{
  "n_layer": 13,
  "d_model": 256,
  "n_experts": 64,
  "experts_per_token": 4,
  "d_expert": 48,
  "d_shared_expert": 320,
  "activation": "squared_relu",
  "moe_layers": [1, 2, 3, 4, 5, 6, 7, 8, 9, 10, 11, 12],
  "router_score": "softmax",
  "normalize_top_k": true,
  "routed_scale": 2.5,
  "balance_loss": 0.0112,
  "balance_bias": false,
  "router_noise": 0.3,
  "n_groups": 4,
  "groups_per_token": 2,
  "init_std_router": 0.0102,
  "lr_router": 0.000341,
  "vocab_size": 8192,
  "norm": "rmsnorm",
  "norm_eps": 1e-05,
  "tie_embeddings": false,
  "optimizer": "soap_variant",
  "lr": 0.00277,
  "beta1": 0.95,
  "beta2": 0.95,
  "batch_tokens": [16384, 32768, 65536],
  "seq_len": 1024,
  "train_tokens": 228700000,
  "steps": 6300,
  "dataset": "wikipedia_en"
}
Below are experts of layer 3 (counted from 0) of a mixture-of-experts language model. Rows are named router (the router's row for the expert), up (a neuron's input weights, with its number) and show model dimensions 0-255. Each number is 128 + 24 x the weight over its row's rms, rounded and kept within 0 to 255.
After each expert's rows: a language model's description of what the expert responds to. This comes from a sample of Wikipedia text that the model never trained on.

# expert 27
router [169 140 156 112 144 101 150 118 119 150 133  99 110 164 135 130 129 123 131 119 148 131 124 124 130 103 157 127 136 174  95 156 164  90  87 121 144 151 116 110 105 148 118 170 126 135 137 121 122 126 111 151 155 143 123  73 138 136 132 112 138 108 151  91  96 108 115 119 117 124 160 152 170 127 158 101 114 175 130 136 112 133 125 147 101  73 111 118 232  92 167 104 115 161 124  85 156 113  89 107 107 161 172 123  98 151 146 106 164 117 131 111 122 135 130 143 140 135 106 109 140 114 119 158 110  98 142 136 135 130 160 127 145 178 142 112  82 119 133  95 147 127 165 146 170 147  81  87 128 122 147 126 134 128 123 148 120 148 131 129 139  81 125 137 101 138 112  89 104 159 131 116 106 112 154 170 112 134 119 100 177 147 133 138  79 168 129 141 138 143 106 110 142  86 120 124 115 162 134 156 125  84 149 121  97 108 155 140 145  96 140 131 101 107 110 110  70 101 167 130 100 108 125 127 111 145 137 141 162 108 114 114 141 118 125 136 151 110  94 102 124  59 128 126 103 124 159 141 134 108  93 126 139 110 166 146]
up8 [ 94 124  98  66  77 104 109 182 124 109 182 139 104 113 158 162  74 123 124 145 118 111 123 128  95 132 111  98 132 156 132 145 138 170 114 124 115 185 104 134 159 162 123 128 160 116 149 167 123 173 136 144 109 118 121 103 149 125 129 103 163 188 124 135 102 144 155 126 149 115 121 137 132 134 155 156 119 103 169 143 156 121 153 139 127 113 129 131 111 104 130 138 151 153 148  96  82 109 123 168 104 116 159 183 149 136 132 151 125 149  84 119 153 118 133 152 128 146 117 117 135 140 176 129 105 125 110 112 136 132 156 153  77 125 140 124 118 136  91 139 167  94 102 131  90 121 162 108 136 116 145 115 155 116 115 105 137 113 125 137 153 156 165 234 127 121 164 146 119 124 144 172 123 164 166 118 105 126 111 121 180 144 115 152 149  99 142 125  90 153 122 115 141 143 120 129 130 141 163 152 169 161 123 113 128 112  95 143  88  94 117 108 116 130 149 135 124 136 153 133 127  94 110 128 122  94 109  73 162 121  93 114 101 134 129 100 136 150 144 137 150 109 125 111 117 150 145 112 140 134 117 155 146 142 118 109]
Second pieces of split words such as We-bs-ite, L-ink-s, plain-tiffs, plus table pipes and some common verbs.

# expert 29
router [110 110 116 160 119 140 158 133 128 104 126 110  82 111 141 111 144 174  94 112 112 144 151 121 157 162 126 117 163 125 133 186 150 139 128 142 130 121 117  95 148 158 117 127 128 142 140 166 118 110 120  71 115 134 150  92 116 132 114 109 145 124 154 122 121  94 104 121 136 100 166 129 182 177 170 117 197 111 175 109 161 156 132 102 166 101 153 180 105  84 142 168 121 100 125 129  71 111 187 102  66 140 120 115 158 123 137 119 116 122 137 135 118 143 140  95 112 158 154 116 110 169 113 157 151 114 161 129  91 131 147 179 151 106 113  97 144 115 125 127 144 181 151 139 121 130 175 118 152 150 168 145 125 145 159 124 158 147 142 135 147 105 133 113 112 153  97 102 128 112 141  92 154 139 144 142  92 135 116 133 161 138 133 165 118 161 113  84 116  99 113 160 137 162 147 120 128 101  83 110 142 140 134 133 108 117 145 137 105  93 120 112 126 128  94 122 128 128 151 126 110 133 133 122 137  75 158 118 107 143  95 123 104 130 127 149 180 113 134  87 122 112 152 140 100  98 145 142 125 132 104 110 116 167 124 136]
up8 [116 130 114 175 193 137 124 159 156 101 126 125 132 114 134 136 141 139 130 112 138 155 137 108 148 168 137 129 182 149 147 132  95 151 110 147 115 115 149 130 167 154 121 105 124 149 157  95  99  89 115 126 121 123 106  76 164 131  74 111 113 137 123 155 137 155 135 105 132 142 138  89 116 153 192 122 146 142 157 107 152 146 120 143 148 169 116 170 125 123 112 175 165  90 114  90 139  84 132 218 103 131  87 138 121 126 112 168 140 156 137 147 154 134 121 107 120 118 125 131 156 114 126 160 125 112  98 121 119 173 118 140 128 131 142  94 125 112 138 123 121 135 114 147 113 143 117 118 162 140 136 157 123 133 127 134 148 117 137 127 168 107  95 113  93 125  92 101 109  61 106 151 212 105 121 106 135  86 158 142 104 101 150 174 123 119 151 136  90 104 149 140 113 148  87 115 103  94 140 131 139 131 141 142  87 135 147 104 116 109 153 129 108 135 134 174 132 136 141 123 116 132 149  87 157  87 161 149 129 115  91 131 134 120 141 134 138 150 165 122 147 135 133 154 139 107 126 155 177 161 115 129 116 134 115 149]
Word-ending pieces, mostly plural -s, -ers, -ions, -ts, plus inner pieces like div-ers-e and reve-rs-ed.

# expert 48
router [100 111 140 103 157 124 154 115 102 167 112 129 121 149 165 166  74 162 142 102 120 124 140  96 134 110 138 137 130 127 157 130 121 156 137 126 117  99 171 152 139 148 102 137  91 102 149  67 149 129 105 119 102 130 134 116 111 161 131 118 150 114 151 144 129 107 156 133 104 106 167 153 106 173 123 137  72 147 119 148 138 152 132 133 130 145 118 107 163  98 158  92 123 124 164 116 108 146 128 116 125 133 120 145  95 173 183 114 142 124 137 108 140 128  64  95 168 134 120 118 142 114 128 158 116 122 175 145 128 117 150 135 121 127 134 150  49 137 107  95 125 195 132  99 156 123 107 132 113  92 142 110 160 102 134 118 103  96 143 153 104 108 130 149 137 138 142 109 105 146 175 102  82 125  99 165 109 139 103 112 132 130 141 126 143 103 104 107 177 170 110 120 136 139 108 148 178 103 177 119 131 112 115  85 135 111 151 132 152 139 144 132 125 166 118 178  89 139 152 129 125 134 126 101 114 134 103  96 153 137 138 159 147 115 133 121  87 112 125 105 103 137 158 114 155 146 141 123 134 148 121 111  51  89 131 113]
up0 [ 98 127 156 146 103 165 127 176 153 156 129 159 124 129 115 138 174 143 162 120 195 106  95  65 149 169  53 116 117 123 145 144 126 146 152  97 140 125 105  88 103 153  93  91 131 142 109 115 121  97 103 127 126 121 154 123 125 202 100  83 118 130  87 156 132 136 176 139 145 161 152  96 115 110 136 132 140 132 156 165 117 123 157 113 135 158 167 188 153 141 141 114 130 105 154 135 114 164 171 120 120 111 161 119 103  86 149 154 126 166 132 118 134 190 138  99 125 131 117 130 139 140 117 159 131 118 131 137 124  95 104 105 139 129 152 122  82 146 103 101 157 151 127  98 131 144 155 121 128 134 118  99 143 136 107 121 184 108 108 140 126 135 147  82 134 111 174 100 127  78 147 158 124 106 141 135 125 133 129 131 108 113 109 152 172 135 114  97 151 112 151 150 134 134 130 114 112 160 152 137 138 164 148 147 107 157 127 136 154 135 107  87 118 162 140 143 171 167 150  95 135 106 143 127 137 110 113 106 129 115 156 141 137 152 127 165 127 165 158 138 119 117 106 130 130 108 129 104 132 170 133 139 142 133 118  95]
Content nouns and names ending a phrase before punctuation, like life, model, TV, David, February, known, often in tables.

# expert 34
router [ 90  86 101 136 136 131 106 137 107 114 160  62 156 135 104 111 150 164 150 113 132 124 128 118 131 145 141 137 160 164 139 131 101 124 117 151 123 113 153  83 117 126 122 125 129 132 147  58 149 111 151  92 161 135 105 139 154 114 135  91 110 112 119  86 140 124 150 112 126 143 158 145 118  73 167 167  97 144 110 127 103 146 140 117 115 151 127 114 136 146 129 134  98 140 179  85 100 117  95 113 122 145 111 142 130 112  94 108 139 127 140 130  97 123 142 130 159 114 122  89 154 107 130  82 160 126 130 121  89 138 116 101 159 129 109 156 117 114 113 159 127 120  79 120 146 140 113 151 118 144 145 112 103 137 146 143 112 112 173 148 168 150 118 103 101 146 115 134 137 131 160 177  87 132 157 109 131 155 137 135 198 119 120 104  89  97 159  98 118 134 114 153 139 122 143 123 160 148  92 147 113 131 154 110 106 154 146 141  96 169 156 144 127 103 121 111  92 101  67 166 119 119 165 110 116 175 142 104 137 142  96 109  95 110 128  97 141  91 123 118 108 178 116 119 175 139 113 140 116  63  88 124 133 150 120 100]
up0 [151 102 142 141  88 130 106 186 151 139 110  76 119 147 137 133 121 135 134 137 114 116 137 152 166 162 129 113  86 132 144 145 110 108 174 127 101 137  96 191 126 116 127 128 137 142  87 144 117 106 128 106 136 126 135 120 156 133  96 124 127 119 137 128 113 178 131 120 131 128 113  56 151 140 169 138 123 149 156 153 142 100 145 103 110 122 141 131 158 113 145 102 115 134 148 135 117 181 172 123 154  78 181 113 141 115 128 152 145 165 105 157 151 138 139 151 147 130 174 144 141 116 131 122 114 149 150 156 118 106 157 145 119 103 158 116 101 137 121  87  95 136 120  96 124  84 123 127 131 124 122 167 145 112 120  92 124  58 128  88 133 159 139 147 124 130 180 151 101 117  97 115 118 107 101 129 159 127 168 103 169  68 139 123 149 101  78 141 139 126 158 196  92 114 123 126 126 196 135 159 152  97 142 103 144 146 128 167 101 122 139 106 113 122 146 152 128 165 114 103 127 124  83 150 131 114 128 106 125 137 112 132 117 141 104 132 122 130 156 144 104 132 135 122 140  99 132 114 152 124 144 184 142 156  88 121]
Field names in infobox and list lines after a dash, like Manager, Chairman, Genus, Kingdom, Time zone, Location, Team.

# expert 55
router [163 131 181 116 125 110 183 120 119 175 128 135 110 148 168 154 136 121 148 135 196 130 153 117 128 115 152 103 126 118 126 126 148 137  90 189 139  96 130 155 128 129 134  97 145 132  89 102 127 142 113 158 113 116 141  77 125 168 121  94 141  95 133 111 113 113 133 108 116 113  96 143 125 140 109 108  95 117 130 113 140 132 121 171 154 120 114 138 164 132 103 145 149 139 133 110 136 141 109 137 148 134 142 163  84 138 147 104 130 108 137 122 164 136  67 137 112 129 104 146  98 121 120 140 136  96 143 163 147 122 140  94 171 154 137 154 156 132  99  70 116 155 107 108 165 112  55 124 148 172 144 100 174 100 127 142 125 145 140 135 129  96 125 107  87 142 138 154  91 106 155 148  87 178 134 105 135 127  80 141 145 164 187 119 119 129 153 102 108 161 111 101 117 135 130 123 132  84 109 148 130 122 111 103 122 119 158 146 117 144 138 112  86 172 126 136  90 106 163 156 130 145 141 106 157 101 125 130 121 119  77 132 125 145  74 137 112 115 104  71  96 129 124 133 154 131 125 161 131 105 146 148 113 114 141 148]
up1 [173 125  73 138 120 143  69 137 143 175 102  98 159 124  89 162 133 143 103 113 125 129 117 133 131 155  92  98 132 132 151 145 100 136 153 167 127 150  82 153 127 123 104  99 104 119 145 138 110 132 147 134 122 133 135 163  90 120 100 130 142 136 115 115 109 143 133  96 128 159 111  95 140 188  83 143 122 132 145 140 152 107 135 124 124 127 156 119 192 140 145 124 142  96 114 130 115 111 136 135 108 104 193 147 165 133 112 163 125 150  78 163 134 153 149  99 101 135 188 131 122 198 114 156  94 163 103 129 120 103 172 123 143 145 157 110 137 147 132 134 110 146 122 137 137 122 104 120 143 114  82 141 106 151 104 104 162  96 105 177  97  99 106 120 135 108 139 127 113  70 123 141 129 155 125 159 105  99 129 142 120 119 172 159 132 163  93 125 122 153  91 126 103 121 116 119 148 125 127 160 141  95 137 124 141 133 121 148 126 112 128 132 112 126 127 130 148 115 129 138 155  94 125 127 132  86 129 157 128 141 145 113 101 155 168  94 151 135 113 145 156 115 147 116 127  87 116 121 119 105 162 193  57 157 127 130]
Adjectives and verbs describing activities or institutions, such as different, various, research, annual, dedicated, undergraduate, plus table header pipes.

# expert 16
router [155 168 157 152 116 146 169 125 119  97 116 147 137 132 129 110  99 162 147 179 124 145  91 111 117 122 117 114 150 125 109 144 129 125 130 151 150 117  71 129 117 112 105 156 150 159 124 143 126 117 120 137 145 112 179 155 177 146 141 202 109 131 149 171 142 113 107 102 113 158 129 141 166 145 121 148 100  96 113 133 114 139 120 114 143 105 117 122 135 118 171 133 120 159 153 116 144 153 138 133 120 154 100 148 101 164 125 131  97 136 143 138 125 124 129 153  68 103  99 138 105 111 115 103 139 116  88 114 123 121 100 131 166 128 110 116 158 100 115 144 142 134 166 140  77  79 140 133 129  95  79 160 105 146 125 135 203 136 140 158 154 135 152 122  94 156 112 133 148 129  94 152 127 136 133  85 127 121 146 125 116 155 114  97 120 124 110 114 133 117 141 152 125  92 173  90 109  99 163 117 167 130 134 117 142 117  62 126 119 169 129 121  87  92 149 140 145 132 112 132 109 142 130 124 105  98 139 123 106 132 153 131 115 138 115 157 134  94 136 134 125 130  54 106 141 157  71  67 128 184 112 106 129 103 130 141]
up1 [172 169 119 134 144 129 145 143 111 113 102 116 105 144 127  83  98 160 145 132 118 148 145 146 138 135  86 145 109 135 117 144 144 156 158 138 152 146 134 130 167 136 114 131 151 150 185 120  81 137 134 130 134 134 111 147 135 142 121 218  90 111 131 107 119 121 127 103 137 161  84 132 156 162  87 131  64 103 117 129 129 123 120 133 120 112 145 118  83 121 123 167 129 113 127 127  93 123 134  94 147 105 143 106 158 137 162  88 104 170 146 157 127  88 173 160 126 101  73 136 129 141 108 102  93 144  97 134  95 107 162 103 133 130 107 100 163 126  75 135 118 143 164 156 106 110 137 126 166 102  97 117 140 125 109 135 139 120 124 147 147  99 183 104 146 132 107 138 153 115 138 123  95 145 145 146 138 138 125 131 123 158 129 138  79 158 106 103 141 139 107 145 107 111 145 161 121  92 159  72 112 158 165  95 123 111  97  93 104 142 100 117 147 145 149 157 172 107 106 146 105 123 124  84 116  85 153 169 128 113 123 148 110 175 125 141 124 121 130 124 134 135 130 112 138 164  93 105 111 119 107 114 102 122  94 159]
Commas ending introductory phrases or list items, plus clause conjunctions like but, because, although, while, and dashes.

# expert 43
router [160 118 190  98 149 148 146 113 106 178 118 124 133 154 107 138 120 139 146 132 123 132 154 126 112  94 113 148 110 126 136 172 125 138 114 164 119 125 128 147 103 110 124 126  86 149  89 140 122 106  92 135 146  66 113 152 134 135 143 113 157 114 163 116 118  97 136 101 108 128 128 140 137 138 101 103 102 139 109 104 120 122 140 115 113 165 100 131 125 101 138 137 146 155 149 126 154 134 114 119 151 122 136 197 111 127 107 132 125 141 138 133 145 170  80 145 107 174 105 135 145 129 124 127 168 124 158 159 124 145 138 163 124 115 129 129 112 123 142  93 122 111 120 113 109  79 165 104 119 129 108 170 145  91 103 118  96 114 149 125 128 125 120  49 128 121 116  98 148 127 137 118 102 125 133  95 115 128 156 156 126 139 105 107 137 131 142  80 150 107  90  74 146 128 152 152 142  98 142 157 147 146 113 138 139  96 135 152 131  78 125 148 100 179 138 113 125 117 169 122 149 151 185 107 119  94 114 109  97  87 150 143  98  94 138 132 186  92  36  84 105 122 140 133 127 123 135 120 132  91  77 121 140 119 152 109]
up2 [145 125  92 131 106 131 147 154 160 103 162 125 105 144 109 137 115  94 143 123 169 113 128  99 146 133 137 149 114 133 124 142 120 108 142 130 102 161 103 122 166 107 128 136 141 113 168 124 110 116 160 117 117 116 129 159 165 158 144 151  83  88 137 149  90 172 122 106  97 116 122 126 132 132  97 124 103 184 140 103  67 140 156 135 121  91 105 139  79 102 110 140 124 125 140 132 105 128 130 128  97 136 151 133 111 114 109 128 115 152  95 162 126 113 154 122 129 106 171 129 138  79 160 114 107 120 152  98  79 101 133 104 147 112 149 149 114 126 137 162 121 118 111 109 110  98 156  98 172 139 115  84 141 114 134 120 117 122  90 146 130 145 154 144 136  93 143 121 107 108 131 126 119 144 121 134  99 114 145 120 173  95 109 181 158 123  89 101 100 129 153 145  86 126 119  95  83 143 170 114 148 130 159 135 161 156 137 138 161 144  98  69 156 124 129 155 123 170 148 167 165 122 140 109 152 131 149 163 145  74 106 151 161  89 104 122 101 146 146 150 179 153  65 147 111 122 150  83 167 106 136 135 117 127 106 132]
German inflected endings such as -hen, -hes in titles, Latin genus name endings, and commas or pipes closing table cells and names.

# expert 25
router [148 140 161 110 133 145  80 132 132 137 112 114 115 106 114 165 153  97 131 141 140 128 159 106 150 135  95 119 141 137 108 142 111 130 130  82 135 138 128 151 133 112 114 113  99 101  86  76 131  88 140  72 128 116 143 116 116 163 135 129 123 169 112  85 117  86  94 174 118  89  97 134  79 134  86 119  74 105 116 137 135 117 115  89 126 172 164  94 174 152 106 137 117  98 142 164 125 105  97 150 130 137 195 107 112 105 178 101 110  88 125 120 127 119 118 137 133 120 142 178  91 134 122 132 104 160 126  95 151 150 133 111 126 139 143 129 118 138 161 112 161 119 121 154 159 176 124 116 113 146 138  88 121 110 112 115 117 120 138 171 171 116 130 113 135 132 110 161 134 143  96 104 143 155 144 125 160  83 121 128 135 120 133 170 112  94 151 123 115 109 133 106 131 155 101 174  95 114 165 114  99 122 140 116 155 107 162 107 169 103  67 134  89 129 105 107  92 156 159 138 128 111 136 157  99  91  91 104 137  94 143 141 101 136 118 152 144 122 130 144 135 112 117 132 146 147 132 158 107 122 140 166 130 102 141 163]
up1 [129 149 102 121 143 155  98 140 133 140 103 143 110 139 139 137  99 168 157 150 122 128 154 132 140 130 147 166  88 121  77 135 100 155 179 102  74 118 132 138  98 113 142 130 115 108 189 164 129  86 108 165 110 131 135 111 109 141  97 104 154 145 121  93 155 125 100 117 126  91 146 108 134 158  77 166 128 159 132 151 105 107 143 148  76 129 156 106 119  84 133 125 161 137  96 115 143 117 140  96 136 100 127 140 108 133  96 148 113 110 107 130 130 162 120 138 140 104 126 163  78 133 167 113 113 137 120 138  94  96 128 144 156 141 144 158 117 166 116  86 150  85 106 108 128 125 158 124 112 131  95  96 105 144 119 134 122 140 138 141 165 103 112 147 145 144 121 130 120 110 139 139 140 144 116 125 166 153 124 170  90  88 169 151 144  89 122  98 132 172 120 138 198 108 131 116 132 111 169 108 149 124 164 118 179 144  85  93  93 127 119 121 142 153 127 121  98 137 121 126 141 153 123 192 152 175 116  86 111 128 107 126 149 123 129 169 139 106 134 129 145 135  82  88 134 148 143 165 161  98 124 127 118 139 116 152]
Conjunctions and list separators joining items or clauses, mostly "and", also or, but, commas, dashes, ampersands and slashes, often between dates.

# expert 13
router [160 148 149 101 138 168 153 132 122 165 150 157 168 111 142 134  89 116 132 131 187 129 149 110 116 134 152  78 121 169 112 137 166 107 107 157 122 146 167 165 165 123 138 123 155 166 146 119 171 112 125 182 162 149 120 185 140 160  81 141 120 157 132  92 156 155 128 171 129 129 112 147 134 103  92 160  97  95  79 139  94 137 117 124 125 142 126  93 108 119 115 152 113 154 113 151 163 128 113 132 160 112 129 136 154 101 161 106 119  88 139 132 126 144 127 149  83 160 106 123 149 124 116 143 132 123 144 134 107 152 111 138 154 127 116 137 126 106 127 149 155 130 178 172 120 111 100 109 138 124 189 105 138 155 134 118 147 146 114 121 140 106  96 104  95 135 136  88 149 103 126 141  73 118  91 146 185 129 113 143 188 110 145 104  95 105 128 161 145 130 121 122 149  95  94 138 103 130 100 133 122 111  82 124  98 106 138 138 132 112 163 140 151  97 191 146 121 135 110 126 115 130 115 113  98 121 139  76 121 112 155 122 108 136 106 160 116 130 103 140  92 117 128 139 117 173 122 111 106 132 143  97 111 121 112 119]
up1 [144 124 115 129  87 136 153 151 131 151 171 130  99 167  97 114 115 133 120  99 126 135 108 124 130 129 112 162  72 145 144 168  59 132 117 133 137 172 128 102 146 134 120 117 136 128 138  93 164 153 132 145 146 128  83 104 134 114 122 104 154 126 105 128 117 139 144 136 162 127 169  89 121 169 187 134  76  87 110 176 122 114 167 120 133 105 127 159 107 135 145 156 188 100 138 123 117 139 141 127  86  60 121  94 157 157 104 130 114 130 119  95 115 112 124 120 102 156 107 130 150 126 160 148 110 154 112 132 109 118 152 143 121  87 172 125 173 155 158 115  89 113 136 119  58  99 156 124 122 135 104 118 138 117 162 166 135 105  99 150 136 127 139 165 124  97 123 112  98 103 161 149 141 131 128 115 116 143 132 116 122 152 112 138 116 142 169 177 129 113 109 129  75 149 127 125 123 115 136 135 132 144 142 129 120 116 122 131 155 117  61  98 151 152 189 126 112 167 159 131 130 115 114 118 133 145 166 172 157 105 138 121  95 170 131 129 126 141 152 109 109 129 112  96  80 131 113 110 160 123 126 116  99 121 121 126]
First word of a sentence or line, mostly temporal connectives and pronouns such as After, During, When, He, plus table pipes and list dashes.

# expert 63
router [149 119 162 101 156 117 143 136 130 195 121 182 113 131 144 117 102 155 178 113 155 153 169  73 133 146 155 130 130 115 109  98 171 119  96 114 134 112 137 173 127 108 114 145 143  92  71  87 116 203 135 156 171  93 148 118 124 151 125 128 128  84  97 133 127 128 141 120 116 121  75 160 149 165 100 112  99 140 159 170 146 164 111 101 142 118 135 111 109 148 132 106 154 119 181 146 137 107 100 125 151 119 128 138 108 122 101 123 108 114 126 121 146 129  96 142  99 124 138 112 131 125 126 174 134 113 174 126 127 156 137 127  86 132 121 172  58 113 127 130 117 161 126 110 156 107 147  77 128 168 106 149 103 125 102 140 146 132 153 116 159 100 113  99 117 102 106 117 150 134 163 119 106 128 142 162 116 142 156 102 144 134 116 106 170 146  88 145 146 115 127 128 144 166 139 146 134 133 152 170 138 169 145 101 137 132 122 109 106 130 118 116 123 181 160 131 120 167 142  99 147 151  99 131 120 135 114 134 138 102 148 170 125 137 120 136  94 120 123 103 110 137 128 109 110 150 127 109 134 128  98  90 139  74 159 143]
up1 [170 127 100 119 135 112 123 155 107  97 136 135 136 131 143 157 107 134 185  90 100 141 109 107 107  70 109 115 132 165  99 144 147 176 133 122  93 130 146 116 123 117 126 127  80 151 124 125 124 154 138 162 119 122 124 111 120 121 121 166 184 140 116 135 134 139 140  82 139 130 131  81 131 119 144 130 107 112 106 120 128 126 119  44 111 121 154 126  83 156 121 196 140 115 140 138 143 125 116 108 141 139 181 137 139 120 146 120 129 102 116 133 123 105 153 139 171 165 146 140 119 130 135 123 147  97 129 147 173 147 138 132 133 133 148 108 147 152 159 129 113 119  95 105 117 144 145 134 160 134  88 111 165 130 116 121 149 143 142 137 108 121 120 129 145 163  91 125  68 102  94  96 130 114  85 132 129 113 154 108 127 135 131 124 121 135  98 115 134 122 137 152 127 129  97 142 129 112 118 157 112 146 142 170 110 156 136 117 115 123 116 144 139 161 110 163 133  45 163 119 136  87  90 116 165 143 123 118 149  79 107 124 104 176  78 174 184 122 101 145 155 136 157 120 179 140 125  99 151 151 111 166 125 169 165 110]
Whole nouns and names after the or a, such as game, army, world, Italy, Ryan, and regnal numerals like VI.

# expert 12
router [154 131 150 125 144  75 136 107 124 180 114 140  80 141 191 107 105  96 145 141 145 108  86 131 135 142 149 109 143 156 153 105 108 114  89 159 132 126 142 123 138 151  65 107 123 100 130  98 163 102 118 180 123 144 143 145 153 128 131  92 160 139 130  97 106 161  96 109 123 139 140 144  94 127 133  70 113 117 103 105 100 126  99  93 162 162  89 135 130 154 124 130 121 131 105 125 138 116  75 151 154  96 113 171 125 127  69 110 148 146 145 126 176 139  74 135 119  96 122 143 145 101 127 132 120 123 166 125 108 147 103 157 136 116 127 145  95 151 140 123 132 125 140 138 124 124 114 103 115 145 108 111 168 160 120 147 118 128 121 143 112  83 117 109 123 100 103 147 106 116 132  86 108 126 168  86 118  87 126 103 143 151 145 108  97 103 135 126 129 144  81 127 151 119 113 148 122 146 152 143  73 157  88 119 130  95 140 130 130 196 159 123  77 150 123  69 143 138 131 125 134 102 117 113 143 145 107 159 132 105 164 127 128 125 133 150 113 121  98 119  89 101 149 102 165  99 149 124 123 119 119 138 166 105 143 102]
up8 [106 139 169 134  88 135 123 168 131 109 154 121 111  93 136 130 145 145 117 103 142  99 156 120 189 136 139 166  96 146 131 168 117 181 165 147 114 124 119 127 125 160 134 135 193 166 125 137 112 132 124 105 112 120 118 100 117 171 145 121 182 119 150 173 161 133 154 116 180 137 100 133 135  78 132 134 108 104  88 158 121 159 162 183 146 130 120 155 127  97 142 180 122 150 101 162 132 134 143 163 130 112 108 132 129 174  92 127 152 152 125 113 117 136  89 112 148 140 129 146 141 149 167 146 134 135 141 117 103 134 155 143 135 147 151 104 146 165 100 122  74 131 162 115 102 144 131  92 143 162 108 108 114  86 134 121 137 103 154 109 120  96 122 127 118 112 117 107 145 134 114 141 151  78  81 116 148  84 123 113 143  96 120 146 183 100 107 137 114 134 140 131 120 134 110 123 150 146 110 152 165 110 156 123 121 132 176 113 133 124 119 115 126 103 124 149 140 124 163 154 128 125 164 123 123 139 127 117 103 107 124  88  76 123 165 172 132 143 128  94 142  97 100  86 112 149  95 136 174  95 134 162 110 153 100 128]
Relativizers and linkers after a noun, like that, which, who, from, such, originally; also digits in scores and tables.

# expert 49
router [107  98 121 120 132 122 137 124 129 137  95 139 105 133 143 117 174 173 118 160  76  96 170 185 128  99 145 135  88 137  87 101 104 124 119  83 167 120 161 126 112  99 151 119  86 179 149 158 148 135 158  71 125 117  89 117 161 144 128 121  97 125 141 158 117 116 112  97  97 157 151 135 161  97 142 118 158 132 132 116 126 148 123  90 134 105 141  82 153  83 112 117 174 123 111 109 130 129 126 107 146 152 140 101 141 141  90 170 134 121 137 118 119 125 159 116 157 117 135 103 120 123 143  94 100 127 106 154 139 136  99 175  94 142 126 100 107 141 141 128 120  96  66 120 137 147 118 152 187  97 116 116 144 117 129 139  95 152 180 128 127  89  95 131 176 105 113 124 132 144 137 108 133 108 156 115  82 138 144 121 125 119 141 113 112 153  81 159 117  88 137 162 121 141 165  86  95 124 129 147 130  84 107 121 167 114 156 138 156 125 104 107 146 108 116  79 149 106 161 112 139 138 112 100 149 108 135 130 150 166 122 149 113 118 111 148 163 166 146 124 140 134 125 130  93 152 143 110 131 123 115 121 166 114 119 173]
up0 [142 160 110  90 110 131  86 173 128 216  85  94 149 149  92 130 143 106 109 142 128  45  84 146 151 159 113 148 118 129 141 163  79 145 138 116 117 122 102 132 155 158 139  86 107 148  96 130 130 122 137 118 118 125  86 103 125 131  93 114 116 165 123 175 120 128 160 130 150 136 125  85 150 110 150 106  95 155 134 109 109 138 147 141 124 104 147 156 127 126 129 103 133 183 134 133  77 144 122 131 136 154 151 145 135 158 124 104 144 124  92 139  97 148 110 114 107 144 123 138 159 100 143 117 112 142 113 160 118 126 128  91 184 145 131 147 130 189 120 135 156  98 169  81 137 120  96 154 162 101 135 109 118  85 118 110 123 103 119 143 126 131 124 117 123  82 148 143 120 102 132  98 112 124 122 115  96  92 140 117 125 120 140 145 169 116  88 109 157 111 131 162 101 132 121 110 112 141  72 146 123 141 111 142 125 107 160 100 116 106 123  91 125 165 122  79 125 145 127 130 193 113 104 151 129 113 102 103 123 130 160 140 104 160 122 125 147 179 140 143 131 118 101 106 179 118 120 116 130 130 109 124 133 125 121 128]
Apostrophes in contractions and possessives, such as Let's, Nothing's, women's, plus possessive pronouns its, their, his.

# expert 21
router [150 134 158  89 130 131 122 116 146 138 126 134 144 138 150 119 106 124 143 135 111 110 122  86 133 115 127  93 138 155  90  94 148 172 116 152 125 146 135 119 122 127 118 117 142 103 184 135 200 125 155 152 137  71 109 108 117 107 133 111  99 121 161 105 110 117 148 133 137 109  72 168 130 131 137 128 102 138  97  94 110 132 129 137 169 111 149  87 153 129 169 159 124 125 132 110  80 129  81 161 159 144 114 147  99 134 111 144 127 126 121 132 149 143 133 116  75 110 144 145 131 151 106 146 108 164 132 134 155 126 147 162 152 137  93 165 118 126  95 124 146 150 126 138 171 127 165 143 119 141 144 143 144 179  86 146 114 138 119 114 147  68 125 134  99 126 127 125  97 139 167  99 108  92 130 102 183  96 164 132 170 132 167 133 189  95 128 129 128 147 127 105 131 137 104 147 104 137 108 155 112 106 154 114 162 180 123 156 112  88 139 163 172 149  96 130  91 106 101  95 119 125 104 156 138 137 137  64  98 124 170 118 167 158 148 140 111 148 165 132 105 137 151 113 101 135 132 161 139 120 137 136 149 134 141 126]
up0 [ 89 147  88 126 101 129  95 160 173 118 144 158 148 163 113 128 137 119 101 129 110 111 159 140 122 151 104 153 180 121 138  99 116 113 168 129 140 141 168 111 133 135 164 137 195 127 128  92 114 141 171 146 132 124 124  61 106 131 138 127 145 137 119 198 185 158 154 109 115 135 167  87 148 132 111 119 133 124 175  97 118 132 134 114 128 151 117 149  92 143 116 169 164 111  77 135 180 139 148 117 110 109 164 117 120 135  89 191 112 117 115 147 120 140  77 156 133 152 164 110 147 143 124 106 110 153 134 135 135  83 119 155 133 143 133 109 130 134 133 104  95 103 118 105 133 101 109 156 129 130  81 134 177 117 137  95 152 105 109  92 142 126 144 174 157 129 156 160 131 103 146 144  92 134 109  92 104 104 119 111 124 124 158 154 106 155 128 113 122 116 151 135 134 138  93 124 108 106 132 159 121 115 152 143 144 134 103 121 112 114 119 118 157 162 133 131 116 148 128 143 147 101 102 115 159 131 105 109 146 116 127 152 139 136 166  75 176 172 165 115 137 155 143 107 137 138 115 136 121 141 152 183 140 127 107 117]
Prepositions and symbols right after numbers, especially of in out of 10 ratings, plus dashes, by, and table digits.